Experts of a small language model.
Size: 11 layers, width 192, vocabulary 10941, 57.3M parameters.
Training: a variant of Muon for the experts, 1811 steps.
Below are experts of layer 6 (counted from 0) of a mixture-of-experts language model. Rows are named router (the router's row for the expert), gate (a neuron's input weights, with its number), up (a neuron's input weights, with its number) and show model dimensions 0-191. Each number is 128 + 24 x the weight over its row's rms, rounded and kept within 0 to 255. Numbers have three digits each.
After each expert's rows: a language model's description of what the expert responds to. This comes from a sample of Wikipedia text that the model never trained on.

# expert 42
router:120113103136130139126119106106126122120092161092145115147102115087126123145158108187085110144122055144122144158106146111167100132146123132139141184111141129144139161115113117140118142135109085118095089167142117145124153118139125137128128139098100163134123158146092124063130130138105103132109142161125148089171151098112147148114096130152132128111123127157146125090145139134138128127135150134104120147118109093152096111162186145140121125106138170129099124098120113089153151126094153109109125114149122089110092176119147126091144126117147172139070166188171154097144123116133153161
gate0:085100111166099083110137121129149145130110114112087144144127144145138089090107139130130141140118118167115090106103106099114142108083124138145200093118130140106108128091174123086152143150102136176094106118142143149155119122118119166137155125122104113129121125170165133113132182115112164150150128147161094101141151132147120154128140123107148143163119138172100079117148172121143093068126135141101150107102134095136111089148125130138135133128164110133133181155102163128142159087105160127125122085137097130139131089101125085130106167119113129120141134150139128076142153123138129102
up0:107109160096136137141188116116146121111143143095128143131091076158150110130126153089116107106141130138126129145082126123109111093104171073134159102124151121153152098096189139125165165092102096145138131112137080123138107117114144135117099169118105121109150132105139118137068155096073134127137132123136145139159083145109141124112144153121127123128129156114125109186111068156099089135119134113164119120113098121178155099143077115140115106166122126119146105175158173152100130130140154124127154094119130165145140124106132150137097139132119083120153151111141123147121131101142121153
It responds to: Country, state and nationality words and their final pieces, such as United States, British, Azerbaijan, New Brunswick, Dutch.

# expert 44
router:135100149125172164104144104143087127184132124107129106117146124112104159162185149132069126177116111124112102147077120097148116139166103144106168170122107112083111140110169091106181125148134135099120144112163118118143169137115117120138127119143149129160150156127122156073142087175081164137120138104117133131150108105139115111101098111104161110156086134108119093166150141110106136160159100105164090162111083141103134130159144146159142113110123116126107149149147132140115138172122146138107096122131122115137095135166128144107155136100120169135113114142142126114148146115141147138
gate0:131171124147104142089138146145132152096132136122156106150111117125089129126150086138104091112160142155131136177078129090150132137146131124131110151181148117123138124153163137120114111120123107100158126124118118100120129158132099171112114158126160113109089131132124152126177110110074126126155136108075152096129119086152157127099101148138137072138104074151123179147136106129125141117073170110093130116129104095112104148132126127141144114133146104134136106114085106181143121125155162111086115100120112162141102104144113125148141155122094103139149115148144155043126100136134144122
up0:135100137166125140129122073138112128138129129180131110163140110099129119085100101157140094087136153103117101132177095121116100114125134119146137116154111128169111135085096110146111151098140088130098159124114158156086090163102187129145138098134147129120108126114137154143127078121135154113142092149144124132141107166117142116162165172128131120110147158136078103130118112140119148167149104171105135136140131114143146146127156111117126100095117140149087130141124062106104112128165148110085119093150139168128117140127111081094112084132064145128092139132132157129140114106154141153
It responds to: Single first letters or short onsets of ordinary words after articles or adjectives, such as c in crops, p in pink.

# expert 24
router:136171132127130141153111106153151103135156142134180127153083112086154116127119108178125127134147117126122101126084122064108128123184109163099114127150062121139135146155100134110121095096129119125085122133164141120124149098154142121129121140147178153135084152132175106137128130137131153157098093121160141161157145091106139150126125089119139113151128166130084111138153119143110118079139108127117117116135122084095101115146123149158162075099118142137143120127159088153108151130112164151083107150149136140124063135113145130108128113106176151119123089133121114131140157114110132164
gate0:129134124151117099128152095124146137098145158111175136128078114126162124119081107183100120116149138114161077151117154119127093103135143158103131118153121135119163167096137098132120136141117163152130156087144159102115184093117134117074134121129154123150108146163167125119145110076110166104134111114159144164134126126140112163108161092098139106145097122139130166160171113133091114087135149148143123131102114126124098103143145135100155104112135140146136131094132141168173112150111114179107133137152103160078101158135127099142134128115116137082124097087130108146161141107131102166
up0:135117132127140127095149103115136128134157130103120160107165126127168127136124110110077139160136082190091152119154143128131153122137140152121091138125164105102160096149134103132159104143162107126096094146108175080107124176120114129107104157123133104143129139126102117103147088147123149101109118114166131124136117118127118111095131103126146178142123157123134152110148148159174160105109177125155163124151171139147130176122130161174135130093135097112131106144176115115166094128107129128124133153135125106113101136136080105174108136125089146124102156118174129145142148126138068187
It responds to: Line-initial hyphen bullets in infobox or taxonomy lists (- Born:, - Clade:), plus hyphenated prefixes like self-, non-, multi-.

# expert 41
router:083112147127167132122126093164091070119117137104174123106132099123113111122144165175155096183132145082141089136154159122141120119182149148112159122124110147147151140124114091109170124145118136142139086141146152147131117080125143147118137139174146122116148118155112150096153096120078147132116137120162144139120114120116153137113102109108118154079125177094141141124159160121182134107119150133119087150121127121091121094091144130143163145096111124104162139128103121146090120160094141134117128143156129118151134155125133156120152105161140144170129166126164114140155166081147151161
gate0:155169089126108154119134147129111089116106159133146114123119138169151186141118144157141142118122132108114148122117124133148115092105116162132134191170129155136117131136105117142167148142099109163142115161143139106111121089119126145152122120162159123112112128108122118144147155143135127142110146133136144136122153152135141149109144132136113124163147153121170117123119141092135147127122135138136115117168111049121136126148165104107068174130174146062145165126135149130153137066182119108140081139131114142138096160107084120101152133125126129140087146120093147133113175156114182179
up0:105103091087168153144093141169144148138159135123162128101181157127122134166104135129188131131138163149115147161108109154143141159158102133095125138139139107148107141120106112133118121110090148120130150133107141117109082132117115132120113156152118145097132135138132135147095109099155143132089109121154120148144144145096085133152116131124162101090123090111114107119135105099098172143158120107156099185144123183103171155116114099120102108132132125131105134130113107151114149198149131131183118113168111127162128115156143116101100153119106134146136182102186138128077113145103105117
It responds to: Inner stem pieces of long Latinate words, often before -ation/-ate, like oper, diplom, gener, curric-ul-um, acc-ur-acy.

# expert 1
router:076180112101100128102145108139117116147146144133156100131110106144118139146176107143104109152108109112150104094102099102093109142146097146123159133150117098108113155121145101154153076089105115141099125162150102180127157109160125154112138141146124184148086165142106146113154109162097134137135072132162150150127071099134157106113103100098153096127128149148111114119150132128149142165144106140148110157146100108106136102117161125152140133117144163124122090109143094133111145144106150102088100145145119094150105174131143136145114125159145140175085152153140139143154146124158166143
gate0:115155133138154139134125146109123136158126161099121154161110119109122128137104158148120091166151097113121128170093150148158121119141129151056141146142062162145135156163080118168152127138152123146162106127134150130111110104139089114129131172139121103139109137115105143123099120143084115153135151155143139111155089108125150155133097107111127122109121118099153097117150108102134106151173112173132099110184150168105113137095102136151126131130107095115142144154136128170114125159064081106132144099131145142153164110078104135122162111087132134139080139157128138157167142164116143124
up0:105099123150076115107112200100113113120146111109124137145160155114143130136145159129127139120118118138109116118136144131079109152120176151142135127126085123146090122155138137129102102161154168124120154159151117134127144188129131124133127152139102133115112142116086166113103151171131123172152135088135106106132119119115125160145091139138143204133158110135167135073140112097144148134139091136118163104129127110142106108139144111165159104137105155135151111141099115144178159127159106150097104101157154085099096101136155114119135118096152173189169111135106121106138117138159140110
It responds to: Prepositions and linking words after nouns or verbs, in academic and institutional bios and lists, such as of, at, to, called, titled.

# expert 38
router:093139132130164153149133131127133144107108133107154116138080123123110164129131149164127118152074106108120139121151097088096124126128130187119125102105120091137127126113143077142150092091107111117107129122149151153134103124126119117145145140146135121184161171121107136091168079158064155143115140126147124181122128115121139097126118147103156126139106147113128081138152151131163105135157120128134137137157154060099128129089142153076165118101106144157118110125143136143108105161128175120143091106157125066122131109124127168126140145115128139135164159150169098099156136100144133161
gate0:095103145108102141183097097098166090129119127090142141134145129076114144127134132116137142152138120157116147149105130124135162127134119093116157111149160088105098130174133083092152102159113130118079125138170150096140117085122118115121143100086134085139124124133105152127187137136147107136123111125128107096122164116139084166134117148115117132119105117136133121094134190109116108082125127138071128178118107125119168129119147145097134153113121090136150104162100122110171138114115111117121104144129107110119125120208157118096099075124125090122127111131157118124103127131139145173
up0:148144148173135142089156149134148129095108100114134125100155118117077170110086102136140089127144110117124111115121118116098105099123115150063126108100066140137154128129156131114090122130141086116124095151090103081116125133158124118118093140158107125114153160138119141117144111157112170108155126113140110136126126101074093125119079123126157123111106142045118109136141157196143165116123074180144112107137123127144144145123102117100145126132132107153152122121105149154170101132148147161162120111100119135127157145120130150157144148140125145127149152148170124143169108126098122098
It responds to: Inner vowel-consonant syllables in scientific and foreign words, such as oligonucleotides, erythrocytes, oligosaccharides, Dimitrios, Sagarmatha.

# expert 8
router:100174147089125098155147108142138117173120127122145084148084079113092137166180107128106125145114139109118108141100129117112126142182087147134127137142082120147087126147130106154132102120130105105120094138157129146128146100148152156126165129149120150142104145139094111137148093133084127158115134120105141139150156076134132107122141119099130119122144135132133117131106139091171126146109128104136125190126159139105140105137109126126140116161146169186148141089190090099157121141121155120139109151123128129103075165118150146094143166130143098105099130130152150143157163099139155185
gate0:111140109092152154080149091094127148150098122128126107091149140114096120094138101136136075109149137142103120116091143149123135107129155119132143139149137096144132143153148116115161115090142124145134114144147122098134100109163121104104152122122077094117098124105111146118129158088125127132134106170098117108114145165117117082140150089156108151118127099103110173144120172127092119172127158156127111093143095157158135145136129148136185161092129158066168127091116091143106145098159157132090109154101125113132135115115142134108107057146152156136157109124085115115140092137131161121
up0:153116146100127111146121162110110149156141134161135176115109163142150166158167113151118127099149152122118164164118160110100148155129156131100116135104097145148129128159124126125177156136096070147151127105128118105163128118108150146125103141131161139104132105106113133167115112106137173141134149170159133115162152049111146131123129103139127147062118107152105135129128065133125191131137123121102131088132132142148126138142125146134137121161176089093136120124111124147160169133116163150112139156175125104142143158099144102159145113152121110149132158159133116144089133117104129189
It responds to: Line-initial list dashes and table pipes before names or places, plus colons after numbers and country codes like SWE, GBR.

# expert 27
router:115150097116123080149102099147147072144154142135110127099115140106113109126139151130149146137143105132138135128101166082097077123175095131096127118091080129127106127120137085119171112096111151126144080172150122103142144117158133093105142125142159166125156191136109107102144093144093114140105130132105157158126109114136148113135108143095201125115116119143117109159155135139166124153164096120082111154107093120151172148126133104108168126106131133141125140101148114142123110115126158083125135133147122129153116155155186139147133169139115111176134116156133117125180145112133146141
gate0:108140126135160112108120164152118156163104122090163157131145134119121098131126112154146172095146112135101124145131104092192097061175147166114113122086111129135077164109099122109122145143147130080074141147140144088143120179148074129076109159149137145137115165130126130146132112151106135145124130148169122161193163140118129135144108130158131139126168093142127125095122089138120060146126110140121169122098127127144184142142151093145116164152133135132154161156146152110091125111129148111104102113137109110115128109138126134164129123125128133145121154122141135149128115146131154109
up0:117129152117122136138130150135126103155133153155122078145138118120138153116093171143180115097105112131107121129157144117129118125120113151114136113150094122117130125106156102127130185125134141097108109089127145095124141089104154110117142143129173113096088141101140143165196149099140107105147128114148123112159201120100091177090091131144092103133091156151153114103149123130129133121120129115168135127191110109125143101163105150125082107145145143117128122134100135090123116144126046089108168121146098139109131103139166110134100148129118107114126173137110084117118105104145112110
It responds to: Middle consonant pieces inside foreign or uncommon proper names, often German or Slavic, such as Bruns-v-iga, Rosen-k-avalier, Sey-che-lles.

# expert 36
router:104197153130109142116141095133141115104101132157195128147075129134108148132128116175134138156144109152166116113130161136098089112144075152150139129111122087136114138108130071155133133086129090102120111126135116105131160099140142150106141152117142132124089143156085116100148102109104131101116096151123162134115118116164145121055113110130168133133144118177118138149142155103137149137112148112151147152149068134111112085099112092160102110119118159127120083111148137087140118158120120120114120110123121092133083113145168135134126133099139160136129091137115137173161165126119125141
gate0:121115177090102156172076129119076138086124137135115119130115134113111136115123122145129105136150120147107099153200206138160140097079135144117172141134124084115128126154105138122081145115159110122139099082132100124113168139139117148140121140158126107123139142153099099130090109152132141147086112172100115145138133090145126135142139161159127115134169156156110151091164092138090107113127102141121114145141135106134087130160165117178111094125141127098095164125142152105156110117159174161125101095124135130148120118157133140130141145131125133135128136141158091129128118173151160145
up0:144103117130148143150112189109100136166137088120089109088128137125133119119149123130173120094116138134114153197151134120079114148159156138158136127143136116114146102101177136098129147155107156142113123121125102134162126114131117114104103122146103115107132104124103115129148095154163111144116150072136116156109087174142102119154137131134107120147146129128115104086133128147131097178115131102130107117119182109157191101130087139145153133094135152109104118152094100126131090154123129140056136124124191088107123136151118138098148115095180127172157107122121132149112110151121134126
It responds to: Line breaks after section headings such as ==History==, words opening a new paragraph, and en dashes joining names (Haber–Bosch) or opening quotes.

# expert 58
router:122092108128122144128138121135091059156111152149136133093123119134108126168122132145137106173122146147123149118083120096161081080152117165144159127135139117102108170147114061135147115143116131143136132134151093141117157126156125159094147110131105157172109119148104105103094116139111110102077159112138177148100151099148117071135106103136162110142107133108146091131148135148182113127146070163163122128107152162140134124108150115142094137126147125128123173130135125110164114139143164105083076149134122143115080105166137155120111118129109153116112124145118138142165139114126151156
gate0:116146126132118139128154142098155148114144129149148155114128146107110130143122120154098086164088160155172109133106108096124104156120146124136099146126117132111088132109089116119157155143112101140124141131116131121131155081191109131109128170184112122126148123173140092107132107161124148129128143092149162090124114165134169079116102068132142136164106111115099143101152143186169141101120093086138168130207141142136111136137153160127078126126151126125162122122103117103106119104154163108133138092138105119096091124133110145143143157112156122140110104132185113134107111122131118140
up0:139135122109128128068144150146134135127146145097127125123122140120149107109135132136112139100139180092101092127109077137103141147073139157138138081120125118145069164111135120118162148176112165112147121152111140122101164149104094113131152119138170122134123132148133181137178089122140094135112100122122121086119115093189125162135106150142141127129099116122178157137098138104062105128123122125113119108159120125137091153115169142120091065153119179126117135146088133153094111110156127124108174128115128084122108143140134131133114166093129123117099130114105116102144143118163105099
It responds to: Opening pieces of verbs in narrative, like pl, fl, bl, rem, rec, as in plotting, placing, reconnects, demolished.

# expert 15
router:160168150121147081129115118166106137133124101129166134149111132109149151167143105083139128144103110118110086149147124128156143116147089148097127136116090132143108122152123100161113079101112097142131136193131079118123104119156122159127107118133175102128105148131156130095161114141088087123106174144113137136154125077178162088091112121095106091155103121141121137128108158133156136113147121164140160192124060127129144140082120137114129153144135132135098120123116098127153151103116155148081097146130112119127095168157132126129136114143132146145145121118100156141167094111139147142
gate0:158114112170143141145105136123093094138122116123121139084137159131126155137111067120164153149106092151075114146149130092141134129130122134137147153104068073096141120158124151107101131130120106109127145167140154106137158171135139148118165130105140146094118136151154136106158135110119066155088098136120121123144125094196091135100146123148117095140133089105053153127121125127116137108134128125141119158111104081107167140113114168127125150119117138098111140133101093142135067130149113120129100117111088148135138122140165106109139131149153133139127176145090115094140124107138168118
up0:132157111163136135105114117092137138116101127115137115125133138100098166109112121154122116122127148126143151106123110143121103114141175091085143125135109132138158118103092104121129148109114108130186164093158081105103096133117133149128122131124129155113116133115120157095132121142088141150113112180137154107126110122104126095115132104136159082111105133102090105142111145080169116132153110115104096081066127111117137086129144153159088119107086105141140151138111108132108122133137127117117131134119117102088173159139095184106166121062110135152153135150088151077080093120079126110
It responds to: Single first letters of words, mostly B and b, also A, M, D, split off from names or rare words, such as B|ologna, b|abies, B|op.